{"n_layer": 8, "n_experts": 192, "experts_per_token": 4, "router_z_loss": 0.001, "vocab_size": 2048, "norm": "rmsnorm", "norm_eps": 1e-06, "optimizer": "muon_variant", "beta1": 0.9, "train_tokens": 638000000, "steps": 4868}
Below are experts of layer 2 (counted from 0) of a mixture-of-experts language model. Rows are named router (the router's row for the expert), gate (a neuron's input weights, with its number), up (a neuron's input weights, with its number), down (a neuron's output weights, with its number) and show model dimensions 0-223. Each number is 128 + 24 x the weight over its row's rms, rounded and kept within 0 to 255. Numbers have three digits each.
Before each expert's rows: a language model's description of what the expert responds to; "mostly gets" lists some tokens that are sent to it at least half of the time. This comes from a sample of Wikipedia text that the model never trained on.

# expert 33
It responds to: Single letters and word starts inside quotes, codes, chemical formulas, math markup and romanized names, such as Q(uest), M, L, cc.
mostly gets: "Q", " ret", "M", " Q"
router:102144151154127143114151152149107100163168148104128104098111106098113104145106160154150111101119161112117150106094094164102103133094175151107160105143098114144100130101102106100094154148100157106153142113101168149148109150140114155123102109109100162155160162153110102100141157104100116148109098146101099098108099140109101109102119152158151098105114156097164144145107113139101160148091158105096147116098141163088146157139151151144150162141101114113099136100130100101101106108097116144131100153116108116099163154116108155099168106117153145152104163107152137154135104157115110161136142118158096145142135127122113176111155162103113155113102135104156159147143097112108156103153
gate0:112150151144146153127152109171130104149174126141124129141073106138160130133183096121137086110120147156105123068125122134134114138099124164152104124167171110182134144107136140145093184139152117142167131137120090171165062147081140093137132139163116147128138099151115111107124130141126131175147140093128128171111091101084130125109128097109117117132102136090156099144100117149165137136091141140144148117133127116132088132182138150082129066120147155136102123113151122079126135109139078156120184133154123118158175132124130140083161105153153127124129141110099120160114135110113142132138130127114136128113134124116119127141105125086114102109132111132151138157127073135134148132148
up0:109138130141124115117152147133084153091134120154124142140131151160132109118154152125073133092108137131157128121117098150122168131152148130143137129141122118201111115132098101123141146127151120110133128177131148090169109140150104150147096142126140126116185135089132104169112193141156132185116141119124114129121132097184148069164127117119117139169154134123134075124123126108168103156128137156116131161124091138153128140140145115077091149144091147130131128112095118107121118129143100142138106078133138096117126105109134120127141125165115133121170153110069154174139190128154106140089122150173078138140093118129131164152104143143134115120108133124150117124110120084127090167112
down0:073126155094107124164147134132139111111117158111114108115109092153145128122139142157130155150121118087138130128136149126122133140137153142131142131131137136169065147132146122120110106147112115148144168128176148143146151131156121105133133182145137140181114144112178142111096146172096106153117140161160089132140128103147118125120152124122122114131135158153139123094125145144160109127097110119127143129164145104114142110141140113143060104163124135133190099158103144082123131102123127139130178144038131145104126153152094144119165126126122135133103154170169076141155115145160122133120142142183171136135089071132126156181133131113152121128132134139158160159127103125122085140151
gate1:113110121160108159157117115142109133109139154152128153141128127120170135083102098111150122154152143106172102099137156111125118112094106119107104119129123111121100143125153107139140110129118124137171183142137089135112128135166094116110151132126145116089095132136079135118106141146136139100129137144127094079115159108113071107106112158118122125068132133125150172158162119114132078149149157101141107129122145141100150148115139109112105166134170098111123107152128106114094157073132069146139130136139110132071159145101106134119048112148109113127113113109110119134106116139096133113107070119157142158117085100128114156088162123115131127129094115116122120121151083088129180085128
up1:116117131117120126131094116159135090140093092095123129153137116115124129111114096136161167119134142152171154168147143127128130088134143156161111088125149117092140098125098162171081143118130115126164138141105160195114151109118103118140096160141101148133133137191108126096113105157099138133138117150089122114124125161105134088133125141121122143162111119166134149121116153064147176077108152136113116144157130188129123099118129150130163119089136115176131090105102173136141151155140125147130165096122130089133104146124113133126109125124085082143073127124134114128127151152138122129111155139095135123089098147085139121165110078131130113102101149147123105143102123123129184139168
down1:132125119149163115090169105134048109112126171090173116133121084125128095110162106108174101142136122154138139109077150129136163101110095124137150098132156118128152119161140134146103145102146140119138090140117112098139123102139159132102137103137144090156118105143111131129120148067069168080164150107119132078119108094099185100167192125154101108093139120146113125126113136128154096173145145108124137125103157161117116139107141144091142125152158112160159142140108129171131124165129113127112143162135132110111131122107124124145147141136116139155122164158097080104146115150135136183120127114125116144138139110126162132133130114091127124107165139113127157123172123118125173126095
gate2:139087149165106113103100160100130117153114145156141148123154139159102129138108147126182093116141120111122161142109143143137121147113144108166122139106122095101142128131111146115165164086132120166156160136114093147167091086167115133187083138103096150125185182141130142147129103108126127099071107115134147119124090139131106177145123114153104101099126167146120133135131089104124127158111151136133099117149131165131126096138130113167121147145158115052104111142146122103128120131116092131108110151129139102109124081084134174141100119150132109137137154100114137166154144092133126150145141147129120145086118157110106135129135189114135141129156091085095079116154136149110109114140
up2:114151122138155163151110072117102143113110117134151121119144172098123095137108142130115143123131115130186169152165113111093123127136139092162097112142114113126166103120123166156114131123120152096093153098145118122095110113146153124128096164097087134143166072064151113131125165127108147150150111126137080127100146131100141131133140127134129121114153152150128172091127117140146090169096106141140154094135131123169142119166104126129150110152191143129142084119099154133140109110191076167129117135178116126108122123136148072133134126130114106117128161077131146128139131129114056150153139112131102094176138149124147146142135154118145160131092141129147136129115135116135170106134
down2:121111136114078112117108093152140171104102106122101113137176144136175126170142100138099120137124118110139097137144113108140112097104159129145146150107093184108136159155174158162105133122148133141127120145111136137132156147169133133105133100125168154140117157140122142138099112103152121145151095160122125125138165090155160130157156153118122143138143099130110090169150147135127099155162096118126149151104150126158137119088140149159161121092120144124108168134140135161128108099143193126140112137112104100107162107134133064167109100158158140187119117150146118121141120118098178111171166127124144183108110168119128155142100145160117117082110124081135163119141093114131107125146
gate3:116098111156120117110149173139118153135157166139152144142151085118130099142112079104129118131150063153092134096149151138129136123144122145159113136115116132115163101123119121127115146159113184110185119144150128130106148107114140149121139158137128146138122090135142128075130162116119129183098173074177110156147102169121134127114113081147153142110114093100118115154128158127123101180157127147143138147141092123068162141137099133145127132121148154143123135109130132132156106154125086149128119114124127192130141149124107122119130060109143153132115080123147134112126159136136089152174158125119074127158154116151116138175177175139115145149120150124135123128078129124144143148117
up3:128107123094109129082128142123135117122114109128165172086153158068112145146137167132154129077121134125129134086123135143147141172144155134153130117125128134189154107083145128109082123087120161153107150131171128115109113119156070166122150124101137129143134116129119121156156141122140128141149105096125132157135139136119093183129107145126122134153102116122090155111128089134109079164130115127106148158101133104130141152125127153130164114175115125096142072093104132154128145113118119132152157146135118122126096176158089048124112153135110114138117196135153117133130096118090128143161116145153148170145150171152114107108140108142127120143136158114164101147101155172104124116135
down3:076127096137142140132138087105148140119201135141113160145148115126100148146093147133158127126164126141117117135122115126152124130139151120143109174136142147124132090126124088103084114115110083123105141125178139104106109109137095142141117162142132114118139132115139119101093121177132120128162096099105078170120130061158122097083097097159089126122163097108119108117117134124125136151119115118154137118112135165121119109114109152183190156143125118146127139119118122092106126118155094158089128154163110056135136123138091107092100087147130135106142142148120130136116110117107149116141149119052136127161120104107117092137157157127128120103119146130120130097106137113082075106159
gate4:124115151107113095107141140141147139136186125121135111135097098113121127123165117125138150086131102076130084106126159162099158128111083147093173108133115125170139113098102126142107061131152124120137184111124166131165121095148090144139138100135108135131136140145126144135108150122157099120107138088116094120122109184151122120146105072112124070153154104082199127084113126155123104162123100126184099095121129137152121167125099119146125133122083106154130109132119123150100123111136117102126157123188142168162136152103146106155135130150106110131131162125121145113111128135119126156116123138135133139149153140149135188177132171072105110136119114116139128122139120118140117147152
up4:147131133123119148103110148148146113137153107171132145107123111138166114075106117095111179113126129117125141166132100097104137132105129103150153129127133153205109126141075166108159091143119105149135138127139110097138135101097134136132131161058148143164127144109126144135181116135095109101132089094128111184136094116118133138121159113081167158124124131123133153118133135121123097136137141128153115117157164090145121073132152089158171120067121125079099131134119100122117105107085087122095146136170116082143126125108123133100146097092120146147102146095124126129136065109119131119102097140130155117138123140143115143146151132127132145145193103146128107092091117120154154120117
down4:109107138143119106149083128106122170136135129097102113165111156121154157126158111143105129111107135212114148176138142133112133106123125136104122158111224167114156109141139134137137094112137157172099152154135120114110145127163143154106118149184112164131171121105104148131125144128172094109145133123151101133143115128147133174127051129135159115118164132142114124151107093108147172130115107122110146116148159156141111111141119109141087126124105159101108110122117186122141139144146160133104120130160143130134138122110133125108118114135164149131080161137147106114147105111148133114119148107158163137109103126120176124107148122120104198084123096160163128116090166137127124121132
gate5:143092131156132133132170136143075108139160106108126102125095134078126118127115134107143162130122107156142120128035122133127117129158143134126135132100123141116144100165076142184097143132108106098089116110115144154148164161129125149109118120158117135116078111147104128107128118081166138132155157092167145133116090109087106076130192139134126150094132131168150127153138114159154108121118086120113146127120139142088124107113115129177137133109189095109123168103129135114134146079135126098112123104096095174129151137083145129111192136086132153116092131099148120149099113130119126163121118139129130136141165117130099116119131120129100151123173145146148099140131156124108116143123
up5:111119135104115146124142121119152138146131157113157120128140110111134123119117149143104093152125175128155108100162155074149171167145159083147067144102143127143121121168152112149127102163170129155090126114153137117118161114116128149107129135118137113113093144133131148117152144116213135170130102140156154154120119093131130137125154162146121134129111107131136156099164135192133129114123101156128105125148115106135155156166133122125113106154172172139135144119134117104099076144144154107157153137141077159124124125148148143157138106108169120127123078107192080162153099163071138109134154130126138112171145114102147113158074117131123128123154149145105119163118110118103133116106
down5:164084126114117124158168117144123149100114148111133160105118115123119184154149127166177128150130167105132169111087114120112140162138113128127137124183151117081100122086136134137122125128105119075109144116158121119133095096126151079094129099167162114137135135149104107149146137130131175106121083118071133072148143107120112109106106154139104106151126104094088117131133166137129149169153149165126163175125138157120127107148123131160173144108119141125134099132109130153114124125137087100128108127162145146128140166108190118109132098046103124164117172146126143134105109131079118135108136094143127129154129147106167103125131115112150112096124107131122109124106158151120097147127
gate6:116091048195123115118113140160086162121149123142147139160141128128129075129138140132172137118142105127105139136117141133101065143127131153111108132129132190110133109087101136106156118131101127099091115118133082144187127154170136119113114125114122109101152128135119161125111104156092165158174114115155112173109155130121117120130140126145139113152058136114067103167130105095159149115109123154138153069147129085119150128151152094164085145108093102129109161132126112155117118163118104125114104114161120144143100155125122129112105141113124141152130115148118085114133140130125136185148149140152110132157115158115119149130096111133102115082126150108117115132168136139150121127118
up6:082134148131145098167112140157130144117114105134166128159078148148139089137137118157107106141156101081109097135087094119105154133131114105134153118128118155117121087145106151124178098085124124106147109157123098144144135123144119167104129115120163142121124099147122122141143136119178101126137118104122120126152147169111090083118145128120112144090110136091128161125079130158080133146134119114106128160150173080149129141128123137109125122095076101108126167144121096139168145144158127131109104138124105146105122139114156119149178117155106100138127119148130111116079159128122114108081058145182153164109162091176090082101104120151154113108105126127122129103119165120131117095131
down6:132131141147111124115124137084154113125112144101090113123105172144149170114142118147178132128157102080171159129147148143094124154106159094109153139102133142156114127120142185117097111158123091112104119110140184142123130126120142118082180114105113129082153092170099111126102159100169117106133127105146114141155091092137119132110145111134148115110145128142106166091127156117123160129101135125140067125151090120126148131167089127148121111129120141123145084100115153138105127119165094122104182092145148117137131114118127161163127167125103137142123091126175139135153112098110122101116130107066162098123108143130080139110132149129106090112167140137082127116126155145103136159167
gate7:108109151127139126159163097147138122177138124133173135116160122126152109130146169142122131159151103125101142093102125119140125117088084149176149162167078140167114142130158140161168165126116129139117129097130136154135084169118141099108174111116118103133136124124126126144116050147102129136165091151146128127145135131127075127145121149128094156113100166085155194077107132080146150126127145128150117115082140179123140133149089100166156111150140132132084117114109130129128134133132067160144118102122069119137128151095138093099150141131116124121143078166132126174117115171103122122138112136136085159109126147117106149125152132144122132128093114133138115114141123137157141144113
up7:123113132141096157123146138124129144109130123131148144134117154149138125120167141146157163091160131171105132180090079119160119111144138119123106109124120170111078116140104146120111095181122123108139155099112136130139146143117069086110074125120169120163116100140083107081112098092127117125085109133142138142116169139102126111086120166144141173115129126147104150141111092147125151140102119145119130122117135098145138162143088131124143051109152121152162157137125092125077123151099148114128122135141117096135098117158156120132122129154089117136156124134131100150136152143178183131152127174109138135116135140173159156155132136099094113125141094124133157169170142152123114078103
down7:110153155128148136130118127135172157184166063128102074135125107111150121120115165122098085153143102120149139126155137133163093105122106123148119116187077109108086108172138116130166132138089158109144127131090148110160124136082122090133164129140126101131159144118141153143121129096123148142136120133103137107102127140145083145097124080148086111136133154107159134126110130132158111120125126157128174072131131121151096137133124139089141113151133141126102139128117140127142128154131094135144152137115149140081134142133155118101148169121114083142137105106157122147117113161099100147102173159169131166166126136088179158184129135171142132072095135123106119128124150111127109143098
gate8:116104109115099148141181096107140107131116149140147121130152129129123162151152162103121132112153154142129129133162161142105138112108156106145118116154126094155123129117111164157125147174113128132135114090086123146096129153059087137120127156102140138135135142138089159125158136103136101136117135135151147133109123140133139050130106106134151125151087098085095106150113093135124098161138121115143202131127151144172138111124121096140098111128151079098154130122129122122105088129101117088134146087121085137133114106112144143143138107122129119110125152152097127139172102176104072100105166124120132163121098162131097086140132151144117119168066134134151128134165104161091148158164
up8:164122108164095108108119122139128131158147098138129143127132107145162111144141082177157144157150153108160113118124116136111153135095112133145114099169107149153162154114062124113137100148143111122162140165194112140139115123142122153137181142139106108159117131146120127153145168152153137158153135080147113113128137132133107136133138172166134146138092116117134128139156166131134082156144132051144106143125106103151159125130105110148145125072145115127119156150180127101152090105166149137158132160097138128181136127113148144128114157094118094093129119099114168131093094164108119178138114119140105149141156110168150138128158163145163093137158121089140118127123125163105118135118
down8:110137142126126126125162117112142119157125129160101109068110195113138101103134144141117151117168139150125074137120127112151150102133115131124133137069174151091111110147169097143144086135098099152151129126095127151119126107132138091130142104146118122126139164146087154108115131140114119106140173123107076155127109173152133116120147130142106117168129129065125144117116090137172189081102102137117114103114155104131135150171110125106146157130112152112140121115107137157118109151111084115084131130164136116135133165104130166116088087149158123152131157096149106145142163151139133105098071142144143141134119131136146102103126161104095127114147130146077103151134130119092162077143